Weights of a small mixture-of-experts language model, trained from scratch on English Wikipedia.
Training: a variant of Muon for the experts, 209M tokens, 6391 steps.
Below are experts of layer 4 (counted from 0) of a mixture-of-experts language model. Rows are named router (the router's row for the expert), gate (a neuron's input weights, with its number), up (a neuron's input weights, with its number), down (a neuron's output weights, with its number) and show model dimensions 0-255. Each number is 500 + 50 x the weight over its row's rms, rounded and kept within 0 to 999. Numbers have three digits each.
After each expert's rows: "gets" lists some tokens that make up at least twice as much of what it gets as of all text. This comes from a sample of Wikipedia text that the model never trained on. Tokens count by the router's weight.

# expert 2
router:588551570413479479519445527598576453468512605519551510451461497534515374513466513506485567526523416551520479474519546487481482460486508533574521467459519527469544513512540546509500504472551454525413524445486491479457485578391551429510492462493510420460512497479504486499427514484535474509521481501428546502463528458527525456421495460627472514518532562520516585489512506558589452543480527497482456579546468459530436513467447521472437514472501526477565478594461528507414469491560479445454400591461455584468499528505404598428489517483534574431443575477451439540660509478572442448599497548408458452567581536553549526455563461500478493450394483503522396548506488546413542425483511523524495562512417510504422484588576573531488543549545525513541531577412451443496551495516675
gate0:326454498508413570565411480478468496522479550568522462495554440526448524396539417551527611540447472341582530451529470575444569388479515510498518508480439407562569508512488535540501440462488499530544489517438576507404488510520542575435443486446511439447493539453497477472505560547606499471483564488508510531447517495477503463619582497430446574486601384509461512448483470498472577510546439529503540511512464465484475497373546414515546516519618396449476487575541552503521533521489532416480453546574465450443441470441463530492592548599506492570515470534549498519508487464535521498454447475466594514515575552496524470502450532496478590482543466482536449385482469541497498546469494472609513454549577460509490487461482476513488476440445532522544530491547506447526532569406477
up0:498546503498410561486509444540516472531555467509491619447536417470422479531522483466565563443449450459494571478452462514500571419302457573630498532446530572545466590512535537463469501534578505515573398551510502456440469531565488445485562488503527462487528389487527474528502558521560539488445517503476524511584480544470499510528522500465459480436456421446525440411534546520508425424413508481526438449521456546496523455551526402513492508473521377495373519531471574484426527505475560421465483539537502548518507383530532536469520564509569488616427640479451612601483504527469502524511463477458501525557521536505597422561460387451487581521576444530465479495436456469481485572463478496484416509519510470439550436531504540563482529533451544508556476421513506469501490481472481
down0:467502575451444437410517496525564476549604495495489432490433479599487513468435464589542517497478440478442367475489452422513456506386483507486474474462510420511431447478437431509497517396502452490495574514523476477492486470497448595522527514456478503417576525481495393420472582554487558524568432487621508595577528528526534477587483434449516555529473584605541465478486592438584423486543552475540481541474500426511496479494556501492456446464542494469474533538492459508472477461509485520526480520422610612472564504507520443536546463461495517529552575454486575460546527544485489458454410475509473537496467476399523529552603435449454502490526408456544415561507509460405557600513559529509469524549402588543510516535486450431463538604414510478423510558567470522500454536448564
gets: "k", "in", "p", "r", "n", "ol"

# expert 50
router:492671518472448518509479483546503447513517533541477467508542588524421542449475553573515555558495523468518405503543502493533550437536426593462504446466575558433460548477464419499504495443504524466554506478525487556488448477464458494459443459521395489499410509579441533494457512484416452472535454452512555529445491498517433611449551449556491401570521455488513550458453503513569490466478521512458525603380494490552464519479557547570591451485483492496529469571554515519513443393462413502452394531441467435480594543545482535551496436549497473373465519544534546612605441473511474475554477516495492440496595463533472506452527561497553611531525538488546446499568533590506537562576452558411514524512519624518571474499448516428493445381566458484507519474501549522605467537552516
gate0:489517477537486531515563407496494467485480472458575515510510489459405495507420503498520486516540555451569530540502512554574506555502670395462484455552504446499539535466472488477520645571492490502476452484428467512505519423447489489501500603418543543600580542570478539562483524487522541610524591421501526502528437519587536445493573610434489459630484468513401450469526594479441523455582506501454517510446495548583507529477545496580522519601507490539487484451543519510462541492580449495588517399547473496439499547485384438509491497392457559524469509515555502582549480492362561529503593463510452474565506567442479530537525478418482456388442584480436504522504470418509502434535422494469509548522481517517520459457501521601409486488417562515500451514553488516523536551560514
up0:589572438532450527419522487467548579495416555451505473543533478524534476518522511464540575558476475637460471536444515460530460550509555443544521506488455479522558487475466537523461544467435540579553542524487462502477514498460475539407445474540490547489493539465464510543510525449560357385591520456428573428426503500508482523530518502441534487484527467466514534392437495516532461466596616457442555530549482484434479505444525534471478463513491565452406466455502525494489593509568449511474450488433479559479510486516422436656373599492514472549493537561542515518586434494506393534455509575505493487618426440457505579444460623625467455430468429550425582479552475509492554465520475441524590556499480580516474427534495423498472467485510589484550470500415478492483476477479523
down0:502546416466476617522425433568521503580486530512548584505547548555555496442501413540494523545462505451478479494543422416529444541624551502512538495404405492542482496484480508471396585500489626514559480431505540485416424521563470428472473528538533474559414610514520502534430536559513503543426525517490438466441606445535468446481483525464580404516497406566523541402543552451589547459516541562514504555527584534459593476473517524419595485476529509533440537500476566457549475507585543527542412460465462446507533545447550530588442429508549504509470531508484509426483454542479440479499436571556518493484526565461503444549410482457519468489515516543518455500560509519512525547550478576519531428469501588424338483550558463490525512541527572460518502460456615444492525509481425
gets: ")", "-", " 6", "\n", " 4", "\n "

# expert 61
router:544494504596491570482487566608496425534526570595498514393549583514434446495426430559566513485553457395523415484487451508515528543534367624541552489509553516434549480489529474493487491483498546546575500484500604515445564554437566407472461440517499403415454578439498462530407520581486504571425483543438516575474400504538430510465433488600480503531504591522486516500627463519551492423545472515501497579465446569514447472463464443502493456514493425529520481505408517412413515461508462493517458581444603498516608489546444547553474535447529514434489509473500522492500495454538508449512437503503533450525511471536474534446595493481512506513502553480498480550604561558451439563438562509461516557489582586527489435619456601501569483563512539477497498513523498469527496477469564
gate0:410434551577427511478497530599578512488413460392476580473479514440515490461573435492433435561489464532478463558420533457495542487487586409503518482460489534432591585480493542532483562427570493595504506462516481535504433516524411460519484412522525485502530516418561490520503453484601514562536512537561542440440584495403475511446477481524414365460368522517493473525568526449430549476488470479452491509637612453491499499403508543600545464518551529529439497622472548558436517485502559526504481464513541536551564535493575534472615369537491537490509549479528558468521529421502503523407475526578532499411489492468456537500527450493508469444569547540504489469555499440547515508488439542506562490456518463535478431527552541520498446491431550493515510515628463513505511542446387
up0:562432503497475475406550570584512440543469495412504579487565436413564498527539495443451411452505481459504423546421453486472585512436477474549491452547535494446541542432473528476455528438544571513519571487450585608457493516510467572541519525495473492510591531468495561461389539557593466433558577561491543502520501442395493615554396517592463466531552531511500434492515490507502596480520510479494473500591520513498620457496502470534454414560564475368428455406512523490495495490482592475523560474543594517535537504495561420536493463466474486518516538501497490487481551476539473506492512462550492485407551492533499513506469570524487479419522488476398478597510628455494587476526542481438540428521491511503404534330500517485499473567451508515533490544474463668471480497485517
down0:452538450509496590456514509460480535528497429539489448439513503484509404432516469489534524461558445494585504481456504488449475589498505485544530576529563477377460590515420569554463458478496553492509540500470638552505486558478504522484485551388545532476515532463507532428420605483416544532450625502542476551417553564391543524490487517456547414478492527524379466467434443432515509456441526513478453536532581495520635456513363533507531452556509601480537494501482548507505495500579463566397437549575532566496511508455531530475511474578491531526390434524498464505544516440555421515504376472467567566538489497499466540492465485377392455476508445567544575456508410477516473470414456509432468483499383504525463456545575560523501506453449475477515502463541492517513433470519431
gets: "om", "en", "l", "h", "ag", "i"

# expert 28
router:557543476488429512599568529531513548464419497573502572571511480494591422519510459542554473528625500484511429463551514416476384567494511516503566515522469458504476465530503471481414566482481491527504531482415469665473547582530463436458438473502553587504523457529497526550537503552485538499428493430466514482512510471576525470494493541633526456499449470524447493451450561646513411568487489473531528462517558522519477626466464576495500562446448479460456508519421511519438484502471459554520494488480584518572441559563529460532451475413476484450476414541454533523498582441604646438498465570489516455513547532432534519383583610471472457480507557545542530534423493518549552534565546517512503539430462464442592521515479466417418461533519588522532455476457499412484523566500488
gate0:510547399444541533497494442598521529450551467542562526626403553478527492534516423634449458497525573445412542442469495613552528500511463549403496437511471489513559551546484479539561496573521365530482499528475450506458547546460516472489596467572564541442520467520488473477544516505446468472477473490588493576502545490584641448541433562532377519476520512489518497443439530413497466502446562489487444602537525569444536448464557483557512509505438532504459556510501525493513562600436557493490564396511489468485489498434545500507433530406518500604460517452525539555422465526402480457524408495462536402497487492514556465549446528456507482399525420509494495530412522426491522508520553483614498447538536511511402488493482505528457428532452569453352476496458455511508526490543526
up0:418569495513554615537480445508443469510539477453505492530458490448495464511427465548531465500531479505448498633469492550483600481508396559518520588545491501481434485471545466443478494524527559493510617598460493487489528545440479546394528456509572449417490478462488507515464539551521431375543525510507501520469545474548406527522536592486464512479522505567461547459449548527545510465457546374447507418512494647428539452498483494459490578575432468420593454482480436530573555498501456496453478395490466509484428486515523495500629451402533554575423552522560520510417502531465453471507531494450474487495379356466399496385479591613446507494506482526502540472457471506472507470546461502547470504501484540500469591550418488575481474531538497546504508431433606473470517498571489
down0:455500523515522575456487450510483516527494553511438452493560503525439535386560556472501383526574594481460508555482583525563465579520464561560452475534486598400591557508519508422457522606473467492527508604567501417447520487500512500508519466512473457426535427542547492484480500490487477553479471547441459471536581489521464489421478419545494514568438583549539550445632523526499470461536620471523434484506590568538597396497445509497503483564442416544534460556514527503580508496534423540599542446546531493538416478448598427495513489445516458500493459437544578494464512637541466491507465488501503490563503530560567541552473553610399495400546371526517498478504398547488452549470499540548572463496494477583539508494463459534471505500542467516526474465437508514479554381569527
gets: " that", " all", " many", " this", " well", " about"

# expert 14
router:508474515468371542454469442595539428549555499530545460446480483523479551483465443682567492516472579462590454445561543536498485475448416543430496458458493486493531487498504398525495475440482505513488438541539533485518457507436539503429495356591396507443415491541470462529413518562443469466485502517499477580506470447556384552483508535570522498512512481507520541489480477597592505546478416514460521536443476492523544555446433497559625498490511520515526529472504493444363495470430439489468366602458527465488541541557445541547477506524530425434493479464476502593546453451559468509466392536523560451503581488547514555475480522418547613511521481456521421475489516548510534559511466596426523493537521546481566483533361552476506424443514484402532454501538569495493469486528490
gate0:446443523508535460498557565508490588427576447513470474410496411514564564538423513505520427497539499538474497579516455525623499463528581497518537550555393565539437422494597445496544547549445514521508502620568554418533499429544486488527425465522554456456488457545448479459463465419572459461529485490548476561471518574519523490515509452517489488566471511550542465526512586426454448438539508512510438441534506452463486483515730540496483576457551557456448477556535469521575470602453521460500472443506523414478554441455613463539560431461603535509528513581476506552480464482578487433542503516482464594487516469428519528540498493495435424492510557408591554527417455471378511456514517482494506501473554519530547465433544524475518604527531454535406551500530400526515499528493523
up0:563467518482460563390517518524516466525475483528522376589464469533514373492571541475457525465494502439476442610431509498482444505446575582555465525507405528536506498491433452527531478525507588398461628474517519548419500461421420520473481484559502510363422448530438505483488437502505539486458494514536489436543488405517508545518465436481428546526476504529495415536487503487532452604436465494482529486487432556434536521455501463424455502575448420440501462499494441528490549510476490419520495602553540550598505593487602488483456457488506530474524475543555462499494505472499571476484414452506526446452434515479434515559530541598384459507562473563505526460405481350478518517437456520437477521528478459564488569532492552528440455436479473504500560583558567456519519428609622
down0:467452577373457514580512485536530466582479572567465425513477442511469538496451411507480506453522498508436524504572462437418419484523536535537466565545507490479482536579448528607538562475602524518448559542499586475432541483446563454494519422535478438532509526523435548546480393403548540542474604445567438455583483541461430552554506454542452525552475543517388431515562460445405524516434527542455505504459456573511517434544499470461420471393520422509644560569546436531516544570441467506537484507450475520507486446501546461502430489469505507490548536558560476424568519499473558517472558560563578500535502572494560465590502463472525487521450474496576558505486526505526502482465420597553497551486467451516582477571473512535468373474558512445399482569464494518601453472526418
gets: " and", " He", " he", " It", " She", " They"

# expert 17
router:513585481518438560465441472587525439484589543583498463416444576515441539471409514596580490529462563390500485497523513551468511475516416560441504497503539505494489537502441341536518485393520549482546470535553604506483412511403529503463485401561444469512404520549465427509410477485440501491535466503487484542483478475563395543465492479519523490518524502528493599503532499505597524523560449562468542535470430518550528503462461497530610456469506498583553480518513477401495515438418465475479384631437523438496588520530492564545528570549447426450519484525523548587487409493522492446488436486542549451530608498550514538466504528463555584479506496454561466535554539561469549588533483600473480495469576510512548530503371543471487453439510468458499455505543554504561460468611457
gate0:482534401547611559568335441544508518388619524572491500547461489462530496519454499501491482459518579446486571446472549565530528463435563497461522535519504524490667517488560490604479516547595512572468531486504489523459441543417442504519548547523488491528535488514444519512467507482576418526484530437459444494528528521487444522505495545484533516486415525476550476411495489546515513555527426531506499516527547486422523448531459538458488572569546472619528451513567543446500507529566510509448516530489564487471434494538615532561426521438517595475546427515556558552437517575618493508498487466544481547447508572463505565488529553564606583483456482526514452449566593489524495548469326514525511440589477506476510518520504521510440408489505527519462512498511523361522525538642496
up0:509502507477533453484426556622511477466575508465458457442455496521519565489452561544513407563528419491511551497456538438532548471561474526493505490517490550454470483549502471569445561546492498471504426500521567513469513546549537559651527505447538502491584482474496411492554574553568600410474510505432494553467413493478487556503443486466466468527494470448553455524539411469510482585458526525455448493593498487539606523464340409492398516527518496505515436564493504393518527514460510486540584387489524494540492368554550521663442516486539463511493506464425479516405501490472545496487493494513543561436479411554497434438549591503449511505449485490472496457517540495492472487423429488455525447521522530537588527473478483455440425562434487487502506484555538416651516529656553
down0:436514497493459495559537553522504455553463532559526594608432440499461519510476602532517506344512504513539544544524426514438423481591481511471597550523470535533472453543517428449437546457503447481464516591433516467495482466569522468562421485544505466404478501471455568452470541469435419507430475520474559494540468526599492516488522401433501583592476522540495535511555517480517538569555519531540465534469504562525499465522528636516523557412473455466472580523493548552512505470497535553468505555630517473486567461413516489511499487437459465527392452553594515443459492497515520531549496471525499529464499555417521520498425422468520525488558554529548451558431498608470488635583493477456493596416499543544496490556441501450578471447572503641528455508461482607518372559521515
gets: "-", " in", " and", " The", "|", " In"

# expert 48
router:531573465443567576447523426603478550434461460496460393481532497460504514415498521523513494497449516379501476449415570471489448583526486453439500551535475477502564443383446508461516419506448473396560491470533517472601525490540422545449524448574429502537451491533459511479478436557570484458416435510496424516524423549540458604581463447571512595495406526536445488545527507487505512460488563492503512483442494449551576539495440436601437535486429458514601568526459411498484508471405539522584561523448545492581476483559616503504551534490490492496478463575539486483539458446486448516517512424512637569438521465520511501476522393472490472487501452495501507448456525504565500516578470513493427445548578522563476488534514501462454459346554536513470525437482606578484576480568465
gate0:533510512503473536498502535525527497482525517522531529495583514465543459448537414514543502631523473423484527449481525474472482517555430496454489567457543437543534483501493435480530409458458494466482385549562541500458548602478582456496496494533477577536448489491509565509427534497568530447453484573500537553533513392501530493533494439496503501504510391416482451566533502400452534433487407446471531546454533535516470515522351486512502484483475411627610530509546452593443611357476497532504570491534532514536443470516514565505530482532485486467510539554522551512614534525430553490446326404470608517445493392494402515469605477494509495543482427474488459449461645395542498523450510511510475460469526550459428469495468549427421465495514486452570464494516499505535440459451498
up0:488486493557508480555516561487478426508561449546463484497492554478532509543454534573594449513502436474455522458479507508598511445515451486552480480434521493552536440510464461451575392644441508439467489519594598518449492488483436455503568508495514469480475438552519548643471570504461525533522462414461454525500479503524468489526426627571516475469479541527529541477498515528548489466445527507441524505511470541522500495525560541475502529523509539459495490556488520406446379513479505463462620519416484538505525498474500598455433484460471458414544596563510477437553566504560578524597462561438495526509424432368520469494531459532527519565546500567511546513427463412419484466510472488546469495436601486492353515567418483496384542504550507554344392489483496536530538618452520
down0:577434513426517442541465414435463508567523525436416435514471451505462520455503503540430454575533538483550493360548529493431396541439499488481548541525475418500448501571549494491515557507525512476565475577451472513542485511536509470492466446579601422534534558502507488436519491469543590545537528525581523496556480514519553461495579551501488551568542415502493449519456468514486596513493445479514508382622497367548466571458529474511578476507592439565543454513480474521470578479465598535527483605557410449554550458551449532504509451585528447514546473478495528459528451502472432483440514495515464645455446482504539496535477584432520481516510471490425497423533497523562434371541518490510391453416515493512581528517473515448514472521453470492527486487668557549585491417447485
gets: " died", " born", " located", " released", " built", " married"

# expert 20
router:570563444417507520551559534551521564515465407478450406470553511560543563469522574626523517553499513448557551573469494499501512537576470494468558538499478497469620432543484443422465479390546456476532466592580477503432473453533552558473553391593550580490441428492449527510503415456542433462413423447466467528578561560616470435424437551596505453524454569599556547475546495483459451539595462566526544527535565496588526497413449555551525458470461467482571483480447508527520530540484552523586531503478510430435524485468484482545501525474467457522500409514586471501481499465450448552488508498427537471401547467475496523496485467495456551479482493500533416552448520520454500527555454522577474478424552528538512500489367454474503424422586526516454437496469617499473520502570437
gate0:425553519532483532478532436485509449537495459521435454527495461496478430448582560499526484473438510516489467491579487555480472457504502498524548547601459533532445503449525437468511507447422546538499461522533475471489496457451450516432435424487509487492437498613421473575457535462412451495488439440471509528552555375515491522594533490478601500476414487546462557504533516507459516550521435420431512436503515552488696477524646493465491529431552466501512555547493441564604474622432546499487431502450490487481430387513584491517511563429478576500382530407475430498437431463431478490544573487499453470531505497610459452565514455455530591514507453493418452492417523492438462484532540563491466422520375549478557484520483401486503468461489500487638530471559506470508563495505469
up0:550384465492471506499471471511418541512481422429557390611524560495520498534581521528551523512545406533495499464444592440527543540525495465500459502442413432495516505593505593538535449527572520336564532526521534545495563559530483477611631531510407542609535501463547636470553502392540513540502555514514521538458457558417504555507532426473530548497509485493568470470470493409525528559487541551433454500433503489487406516521467556536500481480477563502480471466531433528522532380422512493507553479520531546553497591450417573408464490463520505502626520568534496499482518509531543538450436482548563552490442518453577502429565501537480475539512498554593582459519449524534510525510456497614495524460511504538415527572447584517438545532502548526417482532552482598503462463510479
down0:438415552520552523473470522478463549510445621480531430501597493511411486467539472578511493516475516491500623484560467518575508452523458427519568444495494524585432532483549494506497583485485505566466424574437501491525473408575447440483503420379471441392419449481508435558482550568456442527508546427515434477438423505494533482536451462402601467514444458505522565464478486522524494500463533544453549534461469480478542469495523427519477480510459548494483455413501538599443545540347594499474432507502505447487587415479500352492432520481411425514456571470462447450532551483495566456523469489524518499492440491531445459540603545517475607533486565590552542567513527609513474509516480559498516576545496458405475500494470544493484531572395429446566500423543531468472452508515461
gets: " was", " is", " were", " are", " be", " been"

# expert 3
router:504570421513491579536445531554434406568546429536444488439535610516528479481470561558544524579458560465520416511427548536543528427483432574414505458494502538531519492545412452516500497509459592494476504512552484492504480492478461582481493423553439497462433532538417492488476489530438461430477488560435572509511499484526469671414494518549493462518544549560571578480479475539537570538546507498555603501487507479511478435461524572504493551527456539496615493531579474450503499423475405528488484566516553368500560572577558534481558475537513548491469520527514473527534460478460481438470571513455502503572563476518490561468456532559522616484548491449526503526561519593455537500597445496384491508446497518509569447446372543400469446429517462380518551384496523494615463528525490
gate0:366533487462464508524574489538527521439442461502522523389431370498468552504497415419451467477470502569497487597550545507482548574579571537496483454479495480567469467541542531485440438544410492527501368536485517416556329470547483479528492533530432558459422533543524441506517485569492455450469519484541450493540481492490516454480539507481480573527493453501484430411432469451469471490454520548474462410478485377478511493482475466537465503481455496510491537446481482486503527458445498462468461510514456527406546447604551537496525396555481455512429575413443504436596498502512534501532471453482463491495514604489449548674435362473489573382411483556475470537536554485480503535501551389439475464559499479484513463533463483590445421485499462515520386495475559519468526556469457
up0:476489510447481517611565464545492540520498590478491679502583526509482546499466531560574564540549472438489514451478455497538497505477444545542415531458417634483632493452481431522455506488418399487547523491363451519527551537406489462452453489523487549502521468495519434578483572486493498491471538484488487498478486552518530584504477427504510455516475532423474513546532434572461496680547572435566551476462453454515468453504578553502580507507588541438547473449510470470490533486469482487496492499475479455504411421449516523488557468515524478677405463411508494562488518450507415570421413424541536513432507560496441481479565540518468547549528511547484512510548550524539511510553498499518405527457420490534479628476513449401444473465526506479523487474507508430607542503442499
down0:570454556508482445408556532357547449649514518493449475526581462498485543577408504608499470590530441476557510450478497499538499491566535474486438559532541480528465417513503455530519479427509501468394609564494541577565483537495521529547510588476478537471554488465601517530505530454599443444459453416537486470512450497451446421480482507557496530515526590564481591470548479566465500499505473488618496473536533514492581443466401615452375553549530526472426470381526508522524446481446511447506533517479461568524474470507468494489493441530468461464498587579499475482500473479567569516494526545545454451539507489567505484498446503385578492541495515488526550582502535562542475495422575497470637451458434459560486554401463519542474530589513467532506569539463401549550553452504542
gets: " and", " for", " –", " /", "/", ";"

# expert 18
router:522509564475432542496450515531508489511491526483470456468541502480441495416433472488521425525388455488542471536400475527457416553513466541430481507575522522492447455455424452510473528548405530399453559532473525532491477522527365578480510358553489532473431478552492415501481411408522516527469477551445452475514470541549437514509452569451481393574524503534460498490580448493551478481608526477532515493462487468615513485491478553477577521463552463497583491476459428520538427495406454575541439550460476378411527501442543559607559499572428468511457524465565554534585542470489497564567523446470585484408555445473577549557481538463514554482497483468531491516527528533536524570523415517327464494566506570624445540505461499500471528447482485522578503551485468429524404500512469
gate0:407523483549476409443524557467454521575423381499477533414431550491532544495484478431559497431494469531545519527543489486494521579588544523399392496478488529468495481450480516496449416500497672475560542497577441550487509461602434473527355508513520543465467419386455555489573492540550479526500438522505491579434524559452558445475463448508479492454557491620465406538471489502481520346498531404587504529514563431439545487512488479544471489537468491406455480595528450608516481484566402437542481474534467557513507466484562539470487428523481589435499564501538500582466570481535434375462505527574511498466486477563503539509505504540439546463451456387532564487522427514518511506494435408446510544500413448504465449464506564508546460506477494466505509509505538509501467572515507
up0:525480495530521505552526507485571509504520527516407539657545537445557455520506462550451513489547500398503541504487583449469500541463461503538532535565499467501563549430535449618576518465463495533468453438524500460451527405497578489528474515446547430571430561499510473530500474475397552551487472465549395497584447405553480477487494489467559561512468481555397564467502442575544592467447507513478532481505425565571504559499486527478556500452383500525483540571455471469577564537486548524409519488465572537657467504516521506446534475490501509457512470486553443498572506527474518378451469503518581471533515533453475597487455362492621551484532440478416492489514443435522519480464603535491525529434618527476584504456515451538455545407491482586463441553605466482509573508405496
down0:455412513505554488465523477464533482542388477549441603528465523527528514365540468491540497537587509504593520501571514426588490463495638516475410536444576541471492541437563550545550558478484531523575502466555557470444461473500456573474483447568585464545467514451539526508412521430469557530423464519494527456579575537452523403444453487492498447481581534555409448541495501438435489502453566496464533477445496550471571396552427499520550446506507569466494520503532467582571553543544488459547503441563461494518453360511565590540441432482473444506429462485510478446495585525538448491489517566488428575497520568452551489480504408559420555469520437556501517503604470529494432497547482440465454544503416418585569520523528553442524419522542472529455422495497542554444615531503473
gets: " that", " which", " who", " it", " It", " he"

# expert 21
router:517584519455447494544441475552454496545561534554483456523511609551479401453461520514532466548424518538566478548490472516478497486537408505500541446489521596463412466499431503467525460473405472398489505472566576468461578468482490415368477340539478514513535487598485533499433507490457539542519488497465455621461527541580465551537518472618528542532505488542496570490484506567526468445479547516367505571377478541563468486545494507440552565453554520444537451519481518369427520507491466527460469559439495436467561521538497563472492502474499526484463533471503530588579424463620412450533458465426489484592549590568500547463479555440499504585485414491504451514592454585487470510475504496453461553542497458454470500429428484565461472468558471377463548447510546477512528501493582
gate0:532508512493439483483442501493435508522516567566493523492530550514528522500494381549526499522472545393413515556460529477539472525483452537487505553467543502563486494337392543480541492558484463422560525456559382457529481500542469523476502555555532492605476453553425544493540508518471593646500469510484445492512499423449441571487520507532494517503441517453570504559474525424528492492405440536468537482478494578449466511508518429543527638484441480515493483504492468538564387475533489504514507504487536515528482409556540534495467518469454376459508555450409536462603478462513557496506459565537565503489526524522429552532534559373528504584578479491437475490471455512469527491476482359458618502435459452490399483487457372543470568488502417527595591541522515537440484580382551
up0:501512556536570481523442512473487539503493532503479404522464477569505515482467394432448563553519503501379503539486486511452500614412562432406546558511424501527485473486507458494437565495578517489508466502454478512492535537573474468500513503482506616472572526508464481531548469534537482485442500564511511461406472453593494464497538496528465440498470497520550610528421433373399428513569574594419489506346514462516405495504533528483513476494562461514498465489423471384529532511549452584458541467463498501406420573429475484548524547456507487501525445506567557515562448452551536516485495482529487524519516589469614504495456573472532561397462520509466587516493483419411534482595537456560451508397519532543530497444475375387461546488468565480535491449398387545484523486490455
down0:516553461457515522619440452387429444510460495544444394485609436541544470475519452516535494533451548536452434519459458517475493498571513518510540548558430514491607514514524482466460490616509474498483536473504572530486570465479523443507476529548558471391527431485523454453473470614635378491463442501493439592524507470502680438456539514520514521493551489468479466488486419428429570574581430476476446503468383421530504445519546585517458551556519518488501462636430544521551537548538569503510477502442558500528481439485499540482479477511512557444600540407446448557404460558425517470437456451469576505403515448494394517466556532540452556487504461450489475479491534442509464437495474520468474498505471547424514383474475486422445496499562505446545516548456489479474533484461470
gets: "i", "o", "in", "8", "t", "7"

# expert 6
router:535586498520411654528456490569497426530548459589513423502515607592391541458448572584558489501487592502575445525547504557497519487535505644445532439479598521513514498510412432559504481495467575449515518520549528506493469458481523484452502417510383510482439548531458498540445529491405458536529459541472514569525461550584431597515496511554527405592536468528575584480492556565555545492514513482472583549404511492608484516490528557492587450495454501491597494529531505437515481469448487533509389563436480409485576521577528529522473483507489433507458450521549535546528431487478468460513456490523507452491570518559533577469513498468517586513505495451535413545544515554480524539614487505412448492532551540528544515537387546447509507436495462401476501480465559512573406454535492
gate0:447386412532520513467622456507494603633560505492553535549488473544488516519515476527507487476598512490527475508456507547638486465492474498490537543507544501467553578471544503465541473514529528498498520465555511476482508554413465485478518523509392530552546482497511494579488504449500390447533539532505422422621483504470524369505566438494440411555647527465526586547538455486478429575550531541542494520582509566450525549547521531488591585486513487573596506403568671437507508556623509482476535593561597549501433473514497455431480519464490462477497533480545480497495484616497556475444409493487509442456462526537530490486542492508444400556562462475450516506430520505554457508506495474504587477549533534486489495505499471520506494524571540472379545589499561462559567472507456
up0:495543556525482488485531484424488399595483460497540468593452442468501446492480430467445466454444456569516596502540443493526478536524548402516559541628473489500583431565614379501511497457620467548511440532476490477469481479535508520537508485541452540564522481456508485528494504526526588642563522476505467575559417490470496428481522520444553505503472458425561528500559518515497506584508457449590474392411523425455499459528507506471462530450554506526491465477452507586489407521449489523489507555500482507497529491571427521619440501542502411548559469581475535489448525480562562567566572483455456586437474488463444493560556472479459519498449436525522469516415544482465502535456500512442475508378490372505598366483524598506451495434393537489505515504452499574452479458433409
down0:469478473545494515475526451444434505596643388431577509575498414551553394519478472552482482483490470450509528557474505535493357451448506450556506577525563492517512503470571559411588535468525551452487497473574512483443536557453533491597519506517554500565522638454499564516577481456415512556464525454495529518430399395530591451472591552418557498516510546513487513505543536461515459486488429474519503410498560488520543508509532557404508481527460526388423565461450560419541450500548469419475535493500501471490501438533543470609603424510533446485493511532456469519469558510511491469438530453476381527501599489514552425591529533510462530460504457421464453470401478513493520377453551465485534561402459447536522445425477517445498502487507463559463471510479519541488464487398488
gets: "\n", " ", "-", "|", " (", " be"

# expert 9
router:491623588491475489492467482504493450493555497518447491427485470547479534452496492537539443484527477550534384468603594495493533513492441570487585464582591575457570455473394504533481508443425460412514503462506582532509412473477475541469440469505373517399461479522466482455447488491459425519360513529496530526500528595464502539536517467531531461513527542512523620451529527489574492530529518536505539577498425427611470519521462524534573559460434537438522509595518500524429436468456468562463501575458568460520530493513424493484475494429490517494407431491499586520560463457525510498497429535475547442447637544582490467471491525441507518463543492469597494510499521592482498512611502588515490555548560485480576579524431509499484468415689526457523422522454584501520454503525505
gate0:444506541601484532500479454499533458536453566443496529443462552436399557493522495500474401476320543512512555411507478512523474544500566524447549531588489574441488460517476509516433469476439558489545523465539499521471470517465508466547578520536493527582526380491552538475495467491552437537579460495423519521452478531557561470518521629369423480418478474506425466543459443547456514523550345515450536427452490468532567483355521562491515472458497522458414545529469504471504502452439546671522498472519424460494500530414442516486520475551493508552501579555465495526404460467492481563521616451500543501524511468479524479448584436568477518471516505483511563496470494570571412507474503502434459539539436497492483486559490516518462540570435438592450460571444649521448505527499499
up0:553476500561513524553514454443565491477413447497526430494551476481499574527533540522471510536489500572634485512550456588470432505549557565373507586557448479535540454465447493506459543526457516553465498528512521549384516463460465594507518456490510505498582466438550518445505487477546438542424393454561521509493535503592467447483525547466472584522475494515529500482513650537482499500432434513483537568572531472468394517500492472442478512469429450499412574673499448536482488468393512509465513567511517507376540503551479477470506391417492489593497473576554579511492504476459543461526515453466528557480456543589559535492609463434493552485433456526604477489359556602540384531549535452511537501560538458449545590519507482509504484473503536499564481603437486503510527484510452
down0:490427504515521551530504540505424492540395472509531497554480472578491455556589500481504486550543539505496562505463481466543562490489398528512567588562482546509511555463497435465611644476499447489525491487564528427424471469512509592491524395556533533567574518466462484500427524471530558596570483423449527451482538466464493425588510443516589630529453497554542594486468587490364449523480516483488518486580507502525481575535539521476520393445517454493513486548440530438531574445519535480612530539490444475550513430519462500464506556584462473490396489561516509425531388507542459493522475463562535507411502510492367521450468550393428535483495458513520508459517419600528515550428604555542526510559533423560555506492469517492461475392555456476571487467494478506546400540533469
gets: " it", " 5", " 3", " 1", " 2", " 6"